Below are experts of layer 6 (counted from 0) of a mixture-of-experts language model. Rows are named router (the router's row for the expert), gate (a neuron's input weights, with its number), up (a neuron's input weights, with its number) and show model dimensions 0-127. Each number is 500 + 50 x the weight over its row's rms, rounded and kept within 0 to 999. Numbers have three digits each.
After each expert's rows: "mostly gets" lists some tokens that are sent to it at least half of the time. This comes from a sample of Wikipedia text that the model never trained on.

# expert 24
router:527565435377585528437496524472509504463639525455491521460522461442453550439388402467474505361544508466549497530549572519511443440481578515510579434503495503437506545508416528442550464495538502491592501473487496492541446502539524453474608491525469453432524420435515509502462501496531521415556409481461532484482543426473421471432444518519465457452508456539436410519502482484486500563529
gate0:540503515528548524511457453466462476506511516390553430538554406531496527628511443477443514466451426490603550476559504505435431539492572515527506509460486448427525575519522512481443563455536482439544462433539489569458501485476577549496548500434566621406532480480443483440414472426457539533479512495502419500545496508513546507480504603477488574505492513461498541597479497503469516505522
up0:621639430456499540560581447485533436516534497470532458483532400456522433435511404485501544470481442591524551575609472491505382535493482516534494515554463508419548471467581545477499499540599580497533474521461536557472526562595561393459535610529463540384464540484458520469432439466467547409425512442517552516519553558518477570565523501385511532548421550495458527428436569464404554467521
gate1:483468519504417373529521506584538471414454618520497474542498599485467590522480582474560394470504492464514600447534516485420459472527453536522517531548569531459397433451517560391489530518488464540554432412540463551476499516557534488548541425468565493488470473515530538563516563403522502482549524501516534518461507375606450431457446518571541531549507474591491578535492500544436516540516
up1:584396473493480518555495561565491471491489546465500464505423539579553573511578489372514406515494487534573613425525477453469570436510522549430495606437486440515579544468489574501468544527588462610487532412510413539476431411513513575509536503450598553505475557538445579417569435454506503515539464483524465600541443587522455488471550584538548468555521467546500534513498495402473444604511
mostly gets: "On", " October", " born", " February", " April", " September"

# expert 15
router:465538474478431446511576470491525501375417455515468447566509511562463401482494530525507625497448492437456518483526509523427586575478420486600567509500517419546556424577523463537546422538566575513632518411400436556526497531528430459528502457481558520431430487502425510537469478514453495475522516456529479505508582515542532617549574506551523420455419557455442475507437539452380514526558
gate0:475463499539485461489452502467579429452435637458520460544539475497588568524541437518543446504503483537485515470495487490468415530552484586476441495468429447555506563551482441653521531496461467568456551426504543480441499476513509469517459514559542489415470527459459510417483497496461598539522409445446496479538629531488529545571490437527493507519508567506528517515409506379456491472670
up0:547548458541473593491536607519456547454533546536528499545439561548443600431441456473474453500428536490434465546529507469572577476508539403454542505452394500513529434438535477528492464540504497540557470444495501490529447457507557571478571608470493540556501470584531531528563462558528542396623544492499519485455373558479473439403474533416493525524456403493465539482461389587470478501521
gate1:489462555489450480589574571527439494501483464529472487526519600590480486582504544427552559529474478483531539628428501462474478531572493526522534455426595406499542403503524498478467502498500584524476571451430551608503449486465440483530467411490434463483486500500449480494433472474582511630504398546595482437411510516595502488433464522573460491523532474488492517521631439544436409561598
up1:475437517440574540504411404479629438513561532456565477524458499403535527501516495489436549498536473571520475445536474492482482417472544529494488502535472488467528622465517571463554509534451515491502448425579489416512558446492611485559484587578511471501554457452547538530446540447486507512556563393365481537552513472442481475568525473477479558586505468533529429521459465558563581486502
mostly gets: " art", " store", " stone", " painting", " carried", " dance"

# expert 37
router:578510440513449427461494508499515475523487471496465459536560579539538580531479516426475449410511575447474498451442483575486521433449507400487416476528592475525427500349588475458481518461454506504480489545501505468500453458529424520596559496456520499464582523521460513489490428490507526489564576500600475492517532427546472514504456473509472542590452603575499462504572408486530557465482
gate0:393490500413531517472474564533422487551520601412540457491533444490525471496464549533468423411495470428495466529477560514474476473454550512523513459544490509430414552467554507530511479423545489538421474481513555446434511572520645416601487458487483512416573381517412504551527545511475507502490513599496509551511490385392571449539425546491460542426508514444492556470481536563521480483539
up0:502489533519434509491437481511566463512557441486483495522557464528488551540478552546520457520537535487425582502550427497488485435455492467496514511472468541483565495424636605424433537504516521520464482449564528393642567581433493583562487441499465443502577486507446510491487507501508463493478443510557565529498545463339515522504576513477488437424519423526456541560532533506498503600525
gate1:570451505498563387541482461501471533441504515438543445441429499480482464630561463480506528372467480538457525554538543473481521526630547531457563549496509487383547411597621447456440482509427575532578469477381467415406477569513454520519436525560513545522497470381460478418477460504511461489494587560591410586523572506503456444516457513515508469464493536456498574437517481474501508544481
up1:417520491455503532423553452557493479506571474475490531470563506412485543487450569538488462592472519424500488570531464479480559398409520498510483476582500554546394523504381578538526512456521493414436427545452536614524500473495516508498557520514484447483426456450532537486554496497514562463496447495523562430517391509494544515501433535506469446471561464523507488532545481449523525433491
mostly gets: "):", ":", "=", " :", " von", "',"

# expert 26
router:535446520605462488573607579405502496504477425503427533456565461510562485460525470510511533477460503521420479491534473591488545511420515433491520563496416545563506490499489459471581536357473476576529555490469462423459465443450583543451452473509464437538397468431466542627448495489569590463583509486445559496481528567509541513521518457498508530560489534564479454500545539532341429492534
gate0:531471522577533451499505504466491452452501528464426516426493501555556465491551502531619525501527503529597510447408476494462538513556453462467477520401615511504477475557594552533576504451499467506543446516506473523500481443509457508524502561461485502574509470437444562590525515484520509512579488575471411566527521536412476494497442436515478484480510424584513520497513533543539475504512
up0:512462487571522510519553457496576548535576486550483520516524552510489478385559505498486476430510522446534515445529433534505433466511476479412368541469524510524555445432395506562559507469526465463537475527453541477436502457528487485456476483530520498409452509434536569526497515585529576480541556597496563513432523510586439503450505537643559491537580465498446525479475568489545507413521
gate1:507434515506508471476559531503539435537571475398479557546472632430452466411556560501510504470464506485549493515507544531480539554456503452492484510449610495463464487492509493463461432457555441562565459494455481475532581479446467514474455582554468471433438563513470465548476579469485514515590471469498465467417475370553471585477498552471486473544391496521554511488538416512520442475473
up1:522433498485547525433612489466566472446488514469492463464487464445417488452550564433540549413490544567458447519500439553456515500527630517542431576520590431449435442491454448498481460454581466504606510484513417442484513555473518497514452538514504511454426474487498484547521571505514610614535476461457494519488473449556424509594467467392495516561490409545550524499406518521417518476528
mostly gets: " president", " President", " father", " John", " player", " director"

# expert 2
router:470492518427501509511525459464414433549538475552415464490489484494446468521505569458450548516497519537461483445525475472492485417550514489480549495470524485519505521548425583531537585419530488618564493503491518507563486449477472554507428533512447524540576576499512463533495576480443416459477508485554546493431429455469468585480530504532565477386427469417501499556574577461550478466573
gate0:536544525493499510509475516486607548553595445450510507471541475460356506582506499474506512504522604422490495435548561376496523511573428588549503479505510518554553519551437531518417538526487462481463397515569518528451518504544529492562504443525541492491532502434455511465497541399403515463488470581588509489437506528489462454483605519530547488582441539533546511561541487474421516519398
up0:486436521514446524460539473399633511436429420475492487502479460496520512516534489470545502552521450616528519594608471488470476481532629536573324513581490475524499514525539466481483590505527439589519493408530455434518560515624550564447446497561454488495433542511506487480583544424441492508500473550521470465470486431541473480515450481478489484425485522469449520515412503415402496492513
gate1:600500605558592506529605487614559506531597486394509526572516442559528421533490491499441532521504531447481472554434515519517585538452539495442514538466450462517513508391485526354496495505494491517471470445413424518442522487506446526433523494528519532574489420463463500412493439491526496530533469438445463481556503583493496502584515449540485506503448505478513466632531503488445462621470
up1:440502564439440474576435475602449496481493419476482457483546434471474485432460611524543516522356522459481477439598529607480488552418400579454537505554514459478541560460497539419505430473554543525533535470501521464487537542445490430582508525517508522393579534439512403447427513510479531511414469579583504484510648502543399534489527511511477532506471581467482503403521459588494455476512
mostly gets: " University", " Museum", " Royal", " Church", " Institute", " Army"

# expert 16
router:509573554543472485484362481564414565469549509402476491475458502506518423513456463439529588462469484467513510511444520509499413535485489439536597471464500450501531524477480543485493461368492479479453474509435467558462487526554482435538555528506486580610500470479486443467524477403450452412508499549592544560387478549485466538498424460431522447616594442464526553489537462525570462544586
gate0:559453498493472455468581477502486446497482553519559506510505506377481500452486427471468425555468609459598450465464522523507508490560543479514465463524570497427460516489465459539387463475510532564462573528512411561460585484439396591583465404443424546472451464587398495499453468476520534558453486515535578459514541516539468525469403561558512489460455595403589579540423442502474503514511
up0:454562514552538492581447487530396471469525472382424440505481449530546402462527495491444516580517479506551471481535576461491452494443478482524477536559663455492497431543537561516620444495451537475517580550557511408493577560540510579518488498481551565448431571414479477526561522540404487465445515557475441531573580503520509576568459526519497575422528510423439500448526467511448599514538
gate1:539466472475546490454498485528512492404497473488477475567422565485568546532486474546468450526488466547487493494478507505374381496516607480487548497438449559441426436474468528447525555504565493416516530568538451514463521472580538521504436487492461484460499585479517495519385492587475518464423460502490530533474532454466426530471542549544440524461491618468452516508491541490422532602445
up1:534441568537451453505460458466491530543495489562509580461551449498434536453595514549510478514534404485494531531513421515580545554484428470491498485556513547513541541517545481515507513583492478583498448450528505495512422595481476511503579536431508582520491446437474499498582582523500508583583530474467593474479509548511534482505539438427595448534469458552479478490481486494547457438535
mostly gets: ")\n", " re", "\n", ";\n", " sub", " pre"

# expert 6
router:496478472522564554521535473509583679531600463573405523505407539449563581522394427506522449538511542474507457614497477570576539495495528474573439514506455513503471477594556520459426550443368515479496456412458511514512482558516402529589417506490514453444423486427405496514583459406541539466487524449447458426490475532467490444623461599473459507493476458563475564494610509448549474437477
gate0:582394495531534564577500508557472613599534507495518525525462536490552519556491492449494393474495524438585443481518495475530478567513467572437500464415439439502492487542535450420510496621534408472532378442498483528505583435445450515532527515496524510505506426451502485461548503432482538580511621500607527448509526508479505456530507521544511504501559452507413482551458521540496536566512
up0:493531460465538560484400434504482439599573541478513495567573489521477432574475518467481480499645499461478545531497482568403419477461519492480432536344469511467525496496483489521552541625458465515514486566432441477569453469513422571458546521462490489504453517510554536547581484545533519600422496524501431584445597475563392535536517393439430543479541449568419572445397495479492539470534
gate1:601577431547534512565480488442410463484523399563559419584590539528505560439456579479475430524639552534527512545482461520511480467494474467426436381491506462503468410546466495594493505578456544414529578478517481447502449503472497504520494478504526384476535504538550489471480514612474510488613548585490509535502503498500495528472464518536539540469587521445553538451536538447532566517446
up1:477452509482500487557568429472565565462440450448587467426569600473479486430548485499522483525543539461512495491481526514594433527460431512520522520518497585498524512507486506591478460487472585475447516491479499440486482529577446522492488506462558491508492550478523418425433508502438492490500560557514472517589520502535553544501494540476552455426455458503517436529439392567560457501480
mostly gets: " Animalia", " Died", " FW", " Spouse", "   ", " MF"

# expert 38
router:446517443510527461473530510582531530461542489510490518463498517402558411597497452449521482466446460528596469507492448593525484465536491593413471437573470486449388552536561517561514613412407518458447501489504454469450577555504516458427498476482505426540538593460495543435550418482520496395546540510498574456577467513530516516536493490436591460544459488454513518545569495433537508517465
gate0:480401429550519484492600451509502595402554533554570568514510485531496529474561503496557439398474544491496498435500499447484501492437536493530529556496494506518579480508468430564580500500521437502520514484517483419539464514510462557449397479475514425413435522645594510531545536493366525464489503497521511445478435536455466549495548497548527522411446534461501462533439528445492537472482
up0:547657461498537563529408410514448540545584441585494440537458433457477486505542472508456424514480447559504510467573551518588525465543582506410537513587379477458391515602464515479570515465627454528485470471455560546556516525523603538444424374455453508461505565501504497474548500472441472466409582546451484512577480615452512456505484485564506521538545512483584503439585421451511465525486
gate1:484571530611484481487546526504396539463513504423484491557431419465537556520503502557532499488534464532507470528531459530432445588456455503448627536473500512520442529519478407482545474430512508452540565544510511546475423402511410519534534545598510455462501505494563411560478428443388557499406457526458487421481542455506523372518497495539434489490517571540492463464587532462489541539464
up1:465502590555491503480540473542431471388487540509517556486452453452488482449538487477575548517471566517485465526584458434454467534446486505510552472380481553448494493507430443449496562449492610382523557556620511610510477526487424530548472601540577442417457530516528527513568482469359543539484483478543444503562486455476486449437454557552568482501452499481478423506586483455468529417501
mostly gets: " JPL", " ±%", " MPC", " Votes", " ?", "/a"

# expert 32
router:439509624571591523559579503516446452499580516519409442467535480571580427570563462522472529521523595493594536457459529531516485574545404477451529461508438424470438589476447464512527431453505505533577523496529538482503513442460494539488507520489497531517505523501489507586511543534495566438543420571518522514434426444540468563529485517517487557491523512480519588560599526465522525488522
gate0:544494493526446475494469479503435516430454517485553546529487511533413544454458494461472472532565530604428597481500472392446507542537510383496535466505550525506518447475546392613565445447434478487542517550442414443573433541566487552527459461536438490547578479495520484499498542553549508488473449546555504516529493453468482502493537500497497557618478575596480485492570539442522551508453
up0:563435478558495433447510511440443495473484590491516538543506440601503563561498516564493498561560577501522479504509411465581487484506537418488512569450464403506534503457513503451472376412371540402534522480368408505528484466461456579556518514588513421521481446519518503478452507539534509541497491560585473539520595525455454488548535473571437546638531554444549503478587547481442526468459
gate1:511504486499616555555436541562519514443549416479523479492484447551487489524409544545467417385529506504416474477477458536463485574460490459479468489552418534631552425479533447493555419490440608413534553489396474585493515536609456538426535503515463487518527436449520513488459450488524589552446504497525426465496467466606541476502534536487465495531458427454507496529449497527539486441482
up1:445532577574416520571491445514492509536556503483549545406479444556489452470538547500437603506423567449464589493580458475495573530462515405626501526493479509480575491584562602566437440445461457442583519519548402459552535475495496542463462488503509548549495470565488448479524472461454499402573488525437531473520576501540511465372617474504576454477509513488466454505558448592523472533560
mostly gets: " version", " order", " case", " interest", " property", "uation"

# expert 23
router:465432605610508518509487550443425516457375456508414503495578536484479444459588464475535518566471544542562496548491497524575552532564444521458503479518436421392509483547454523471412574422435474433550484535493580468441491448426609454559441394509477480452499540437487474584546561495377403531498551556558517442570509522561543550548522561490516526511539511523495486439607503493570456472483
gate0:467541489446365502433505548556441517485596592617525516476463493599558499362523474507507534542506455520427482493441512556531522478493475482515440530524407422440543473602437526458492487475448516515463508460498452511575492423532408477509455483521572574429455491470500470553604517543519530527412537477420399509442562512571499442485520536496501523506506528520525557473459466539446438526563
up0:522507421580401540448453420494515489493531428406420461538512431501534529495450561406434483524544585526529456448544515476492481584576537492494555365521538483562429466394527467504386439511556443442475446535621526494443483433457504502536562372534405471560528536410469503464407520506505508508486469485562578542490556501551551423474557493447526496550488525498534561644536523453585497487502
gate1:499563468527581378557524467501488488586444549482499461531410483442513501521582497467388423542532562464454450445480536474536486522572445432397464491545585444470474511480561519534580568455456499454503546464538547535453504488505480505536534475444573469516469443473449528475531449456447602560443498532431462495566542493485428503444539465487431514397549468435531431605455490488522487454395
up1:512427460594495527497403511520509554381434445438573556492573415430486566485577492551424484499476433481457478553473484559485435500531426539503516471509418465505556536572449465502533405548415474437473442425581412407561569637556472504546525507471500453431522595559521524475534617369558439384442571513506556529493449527493462499528464517493495469512458460575513466576555608517447508448491
mostly gets: ")\"", "\"", "\")", "!", "?", " river"

# expert 28
router:502485466536572460576433423609486546510639501514548569451459468630572475438496423426488449528565494514516481466526500464520511461490475591514428580526582477511539492513505584498525466468459463445533594469533532519503535501489427495429501463483494469468388488554525522403479491567504531489542507473529464389470563538455603400544425545562459505521433528480505464537469521484533481530538
gate0:551463452480566541588576503505457451456419445483471489499489510497403601516467572483505442523498526461565474507430501517526564499495467504532473428589563537543444505605515428355513443448508541428493494525479459478423519517488403541487494500443463597463630577459470495496510485476516533458531473476566554477486506478504513486463502477491440520538438521511459510499555537417535566537502
up0:484413513559578501515462436456537488461433483561481533505424556475490461437565514508476595566559468460453507410558541484454576461452471515530525511477460552595394535511480453568477473503598473555429445513468606540563533500401542485504460463462539496465512446467464397579471530531498481524550518546515545516504550531482480572461475478514573525461540494492514503497516497646494607479507
gate1:583418547459509502610392511582470432454477478526530576480529469474426517522550434455566502468500469563476482426483495559516459520488453525466522515460514499524563468536540465462445569519483498540491533398564546527508582549551449440503515539476507452458437464573501482501560452525483559472439482456529527473505600525469498485485462611546557503487486483508543513482499492532540507447391
up1:559524493485534441491518412571503486425492553535537613477441459439556505558545474405543495495469509525589518510479505503521456467491626468442419422504440369574518497461497485596384547547380495464580462477632538520381469554519448453574511545455478532524453424514526533525512422429502648494408526481516543480520571511438476491525500535498484501528402478427513430561520521403393504545561
mostly gets: " located", " fight", " killed", " died", " take", " took"

# expert 34
router:464450499555451437492551445426467480570447510558577597490514441500574564482466574353507519474468423514438525446552532475535494459563506486585487500510466494513443446496450553512562550537514467582419421507421528540470479489476525487512410547459448454524444584572456543499519597506545492551512562497549554545456428489445455441479392550477516521462438534546497520566470598548412481472565
gate0:519386547551511495493412369467496415508590515487543546518537541479526509498560490531532513363459455471553549563542490527483427511498458577487470541443525399530497504453489525467543547531536464404532521548577498491401455503589477519604456478440517480563508388453536497443439548452497516529485605461525477491492462499506462371462521554459487481549476520478514494550484431495532503502459
up0:493541471505520515558470577469482478558468532517455482439595491426396438538487542486541543587536486463557516512444470423631436461509422460543567495545551492593494445513560530465503422432515502450474561406589522466511406531489413407502454557460510445478523520548425479438486453542524535497440446460395569556487464540500479587480478528505456515432438485505460459433495522459464642527543
gate1:521541501503436529495511537495460498477464513525504525457523475507571585508395495490522486595564540543474500564461550626450494473540454546495545489529549471475502447494475548537533433500589557529494491452470463540575550478490584501522416599529592556441505439519473369501425501563528519473515389477402467589453542438556523515426430491510454526437531514579394473478411478478495541573426
up1:526471503422472451594544530531569463500539507609444530471504499476508462503502520567527523547507584433497438534512475602525460482437434456539508515470428504541379425565483476530562536433485436559571525512559451429500467535548592562520520520441529582463474481428461494513496454481520481505465593502432498385468563524491533494510402493497471483640468483436562539554544421527448556530522
mostly gets: "ñ", " José", "ç", "ré", "és", "ón"

# expert 19
router:650503445418516435478564512500522464537541526514519581460424518501498594425478472512505523514516501474579508501582500493516431432423584544443515496491480625477505575476554479455462529582441364549440455390526459513417523464481487476455492571490449459525442503464544563555552468518499501522457485486500507546559431601453488387526524517552409424520548542493415468539466502410491584579512
gate2:584449474439471561441539436473483603427551431550415433524498462431490434454538448571531519501483483506565401489566545514466492503480531572554453546502533472633625507502443420448486354484534466592532452468491437506511446494493537427486492485490505508478531530478475514566519602518513519476529463518571441510406434522559496549568552530495533479455364523492456499542403477417513501621487
up2:528532482517452485545481533530495533488477553495463470577535501543513504521535562481454518525530462562439533459486484510519528540484476582515462466559487488485509451503603536484577542580444511443480541523528521512538474517584445583519470488471535517591442583591580493396430442599587373483530512571564536489688443544484471639570531524503539471515466374383506477493558536436493549467542
gate3:538485495463570550400463580515544467489428463451581523515497472448360518486539446499492606539531537522497401495461569467499445500512517472531521493430526582461508510552587525508488451503482502470421452549483575451461505549518491507492538562481559516526472448517440485512539426517482507518509525433480525507548540570537452438602492531584487420569482560420637574521475532548468570562453
up3:596436556525475560478485567433438469542544407608389456475522479434534483494499492504478493502421465606574528511433495438489437483512404555523582493571452434465512500472414429456484468406462559486535444486592556484482483511493550483595475496483511502623517500438415591466473485532339500531425526486476511534507448480448458516450494587576605508514486448450525532438508474466483441443547
mostly gets: " Phylum", " Clade", " Genus", " Died", " Born", " www"

# expert 0
router:487439559462534472433516530428517552568564417590466490463498453514542388501510532601489520520546360556500487455556526510488510530512441463545486486536463503505438433580463524484543472503528488368521480564466450466476409419474471518533490557572461537548542520446497457570512539553562478595537572401550500532523473556433519544544509503558548509509523513416495515422559508380348558417513
gate0:498519468460547523480424500536519405499459426584471592473527612505508445540559575478529539432521408558546444548410494465460519435387492520429497529446501514509446567474584480460568480466476458527516504550425377491532514519373428475484537523506445501500537526402448483507468516554476356580522537531548531548532457481472448481502572499447535490565376430529527534548412440495458523458549
up0:504500528628502503507589577548470615539492510475582443496375372464489601486480469574564566531481562381412504499471538425445477524539503559520578468555586528458454496518483461491502560549517611543475468463557566512510468425559563513541477506503523548573464519495540475469535428525498582495461504380500599596493520507448493554469521481489484544478459527506440504492546523538583401578476
gate1:544599503554546533534519445566469533532445440459491452486475580533443450531501507445491432565378528437526488541496454463483519493419503459449521479510486462378518496507538482458530551488500457454394524485471585437374459542525531384500429526489441544485494479479579457463547494607517533570460457502583441524433457520488545545534529477451499564459534511541472504542493493414450544511476
up1:421431476484428503505490473555491498516480546495547476525518457526675586514511464512552462512550504557534556529429480584572456425484454551521538450541417501471456591466562482528508543485526451519528446552575544597486457501413438546534495571545534521502473524546453505453521452458491434544495562475436583477491552526589552515534472393546421386477532415513473499493521482523574517405532
mostly gets: " film", " album", "track", " book", " novel", " movie"

# expert 14
router:516546535464501507480463442432549506428429515547519443491470516473406475505537515441538518574562510520531494492539460474557509501462464572485504547553562534526416414545503516517550561386513455433536495518500534581511448483419558575402518541516475491563469581548545519426434554504489533476501514524436562460471513462481487462421536521537556489485613473493518419496535577515540476514531
gate0:554507435473469561458487451404557502497481501435542479445482506561570533462591465450544538503556506459580410561449530544558375386472548512484391549516468523560488510485558517592599540478530511449523566538586582444475537491516395472455487505496410557542524623446516534393640478488501504531454485546423503486417382472408467415420528592479446459501502486480471523551542531552482500559534
up0:499556485583491483618576519533605537561574500525511521470563541558508476392447579483536531498513471508533491485522486525610511444594545528505464543521501485417491499537561549450623506497495475476456526493532568492577453497510451477569553512480519467405498498417476438500538535410576412515509615491413524491432476506493655492517494591607441517541419540550583505547509654571516443485591
gate1:561566538566513371488549633526390594548485468517469442416574543600509552488458525554461513538480629455451476420610609534463578485468524509560425496365556524586492396488486513477511527468482539491460504557523445555487547417494519471594501491459526532453508459627488509539555458507505538508498488468522524614490486549519490440524453517529471480492472492489494497468518540465405469559462
up1:453569478497592466434462518434510535512469427527484471523504461495590572523545600526498494512460452484570436494505466529518417468438515433492579496526523572494406466412406497519558534494447553551496491482514494464521451492490560430428489521511408565558474515571480527451558482517444511570465489433471597477534551534411532510622548509498532385490475541505451472451518522465410470570447
mostly gets: " Racing", "CA", "BC", "TV", "TA", " Rail"

# expert 30
router:543484533489445532484456511480587445514467479536602564492369414554509604457524501465557398428441471549488505498510402579586398480522573577515447514416541495496558502544472456495482505528425539562464484496514573454453509540532561565493400497517461569566499466498519580452454618588493516517504586479530467521514438530422452543449553576516484471460511563495419522440443566462423424521475
gate2:477381581514535566433415532598497545514639483553465432383555512439522529525482476443532415544477469506561521499486427531434553559586579504494478497476516463487502514545574534498522435464490499454564577429456515474456514571575528427541446511548579585470543513473495439491492472482461485467448466534514452536465611422445523435548457488474428553487510561525467529439571518393550525534514
up2:498364510430517496458399549416571575553561550572465509506559503477496517469635485366594514543484462565481513495491487513491541450470494463492538517503476475504517470437456431467488471532518509440456531494477374477490538596500449470501476576438541474484555488500480540558438527430432591600506542499462410479456525454555454416458530442493493463505480476537527463502544470541520575522522
gate3:538461424527460601413459514619463452476431366449562458544484522446526462458399431520471478478456400468544491418522422520485505437561533488446554496474550422497513546447519497429540497574431495484532492462515570519487520472534470472517511455451450499483488504496556486496514516455497488542500570575613433511494463470584500388513454458438556513446506527494470471406572473530525468517470
up3:519401390590530451455373527463486538452530490536480496443524586552517446535451478547595531497494463516510534541464512551494541363534509504498515490474542505615486519565493453458510490492523523487555444552454502514583461478590546477518477461507603470510450597533502503504554467444444469485534446563533516519428621450499502425471535497491503490557489498533454480540461369471478509505451
mostly gets: " Bh", "iy", " Raj", " Zh", "akh", " Hong"

# expert 1
router:557442452444518428512500541475496424433390462504622473522440591405574573523534455584441490437511520560500535538506504494499449486496488506498498487462575445458502542424447497562537594607485483464528484517545542519493532585510507496433552536495505525507518515528555464519491533418509408502408492498483515490462447440517479400534477507573573461534519520542449500600478388516442537540481
gate0:452304499551457430468590586502408460564498454591557512453499478531428456523497495525504450481504485481632510618441512459407472434522482458474437535509470498474581459612475505492512482536457478437517483459483527466525466492459511546505502426531537565497512604461447506519580487502431527584548519489497529527402450386550449544498494465545426540524489603470607543553508534459434624489509
up0:494584553545509627514390509565477498471571452483506498510478520446534451508458524475457510498536497459464439391517476520536527435488458627461515499576455495505414435458499520524447499459532499549482487584574475494443500486467542496479594585440508517518513453502507552426470513506438552452487420560473455467467571612477496503505548483463509515457495492520511436440506480475484420509555
gate1:403528556429567536570489609554444469545517430428485575481328545522454432438514444384426462482508571378551522570493459468523661506506450412487447567465543522539555485510499521507513543418499521445589487414506414525500554534521452494459522487487514498459434483486468498570554495396465546447491541504498478522507508550422506440539465507468464474514424522501459529557450505519499461493445
up1:502440441573487509488581432560454538480472517481434454492544424485541566499489485490528613486380486460456521491465510584473387555394538603496517518555541480525470499481530570480543423577457602518419491541496523528603468427449480443537455526486475441549558519465487593426486476516469445433515403482434546461459479493568409491481488544485530495574500510564516495488487481528498504500542
mostly gets: "==", ".\n\n", "\n\n", ")\n\n", " |\n\n", " Mc"

# expert 31
router:447498582574559537461460558527411448502519475452455559460527504465545467599437514469511523422534497451483513517415488452506522512526552424491492409528508526440526558571441520479411540475491544453555450482525482482511465514493497461524503460496504430444508518443533507503547510495514487430501466473470513459573474405523566516427449480374517549475594481443511471516517508484540463474507
gate0:504495518529514552583524555540507487504480422430529533433597496528501458509526489453503579472482469492530462512394555523481484462543553571559465484434520429488515455442538569489531495540490506455544558469374494542506509458466471561489447513564531466420602435545511415484544456456592590473566410595552536435456441521497513513469463547473577510537517463546418471536448620496376541490527
up0:571490410450490467418394361423478559534507520571516432500496502486485525559493486515460476593548459539505527474576534574543478476449475488475473518606420509416556483519464457576441514490432569466469532445448440397492530517533506497505529384471471461570483442485501477570495520477444479608456532444459541534415486566454465490603537536497521467421508586467445462475506469495563489512447
gate1:573472467509446470490468437457465521536474441508438458437526547457483459521567451492578511422488433486542548438446567493522449427433516518558452488560569564498539582528554554451491593510502491540467476480516451507500447419482492605448497517493540423445524599550524480535506461424474463493520535429482489551432468474540499467495501432504490447519461589464409523499506474464513485499513
up1:476560489533440458501421449551427538518461490444412559522490596544475553535484468514565525452507496451476562422486513433436482486560516415508504482473491518487503493592506512538502570474463429521557484506522461501444416577453529539553436557462532496469393576518520443483527522402500515389503533478549493452475536502605482531437386486461476509537475523561446565528483383375560495504562
mostly gets: " However", " however", " respectively", " there", " million", " here"

# expert 4
router:438573502410536519561497512519494516476537517497506426477475443445456594571531518524550454464462566513486504462419550493454537513519447510527491500472512522539425436442553464450553502507552514493524524492486523504533422551586608441518534525470537481483526490590537548411437542584459567488447421616445458468531493498413584460474489455552466533505579436497450543544434469591643473511394
gate0:497489627542540493380482483610535539452481467441525472485419433502504500489530477565480516514578500464429454526463457556450513442487484532569500398483508540504471401519507566472469516510536534478521541534533539533447459481477496542596543417600603495442583515514420395459534440509447565431497541425477342538537446485495606485528483540581429506537601526487423454440470517448679506509497
up0:472515617564502536474408481637499578501488464447508420508459412479464488514618473594462471470509505427407442592432452506525467444477390548573460490434473541495414428448576554462514533470555546526562587514488542538505510527467492509578582388621531479518607493499467474524475444522499541467564478444469396523524434481530542508483480496548455527544531482517451528450457570548577460560436
gate1:548519425490550557514527465468470579473416489550488408435457496509529393516478520552492517503476528496382433574485530518453521426441577386538490505491506460496530467428548476469522485486483474482598530608559524485456463509614478507554468498477462564573590595505639458523479505559566495528488474501474484517487413498522448461514546561442621498484387514504526472491508602540505583515551
up1:460434493481524423518495528516545484462546482458528532500575484487392512475455510461450522488508490515568578509478391463472466505464476496420521472480457564442476475542413520491524535518597542460479447458478479578574533468452578617445551484464585473454504447443375466561499557469381494571512466534481559520504574483484487591530498430545426568510588479421434471535527450451366571468476
mostly gets: " when", " about", " after", " during", " among", " around"

# expert 36
router:568449555450436464613435431481516449528465522450527487509524499494562536497453491523557439558562591468498577500490509487567541437495637563478572482484480500637453507439417452534432570533519414545420469464477506558474533504478535595428463557488409464562533530544446356590535473369513556465574421481481507366457496425464465515481501523451474511496532490520504503628452537446439537479518
gate2:476573534483485530489524529501463480481529545503570445474540550429469559541484463461514554434458510468519446413574473520352559445595451441540459466580484581515510532503569541398464512573528505502551542534588549548492498550575493477488514525527515422491589621534561586496533580492480472456582484437508588437467473482531554375456515493455436490436440494493560525524538583469507529474519
up2:489548417501508487475469479499561488570490507405529495381525576516532472499466521548496529434419633452505570463555448476588519509473446507521484545463412448578494518582412509623492627546516407539581441524556530541565441426502584468456485484539477588435452510466536547475589542497526512474468514502581484498496497474465508413376601475506502487350492532563490561515513559491565488515504
gate3:331462489512527496388635525559491479553443508492450476537498443505583476487426437437500459489515418461504471545567499456559439531491478450436495485421515462483483466411490499514539495450548467447499446528485574487538547548492494425499459552430520477479477516503524506571466457482446463423461532513595503490632579488486486477485480487371513575527426449434581577568515446419420582543395
up3:460474469500513474554530552517521481457400561523509457560472491568473502560476512483562523526475505443437570450472542538470476506459560454503519423497467446481420498495549540471568584463475540541550562535505463442581458482431421508459505437471390488534529461607544432449572514525484448471482423472577502485508517512475416528423539487465615499483436465530545470521459452540503498497526
mostly gets: " Cas", " Ell", " Whit", " Queens", " Pitts", " Wall"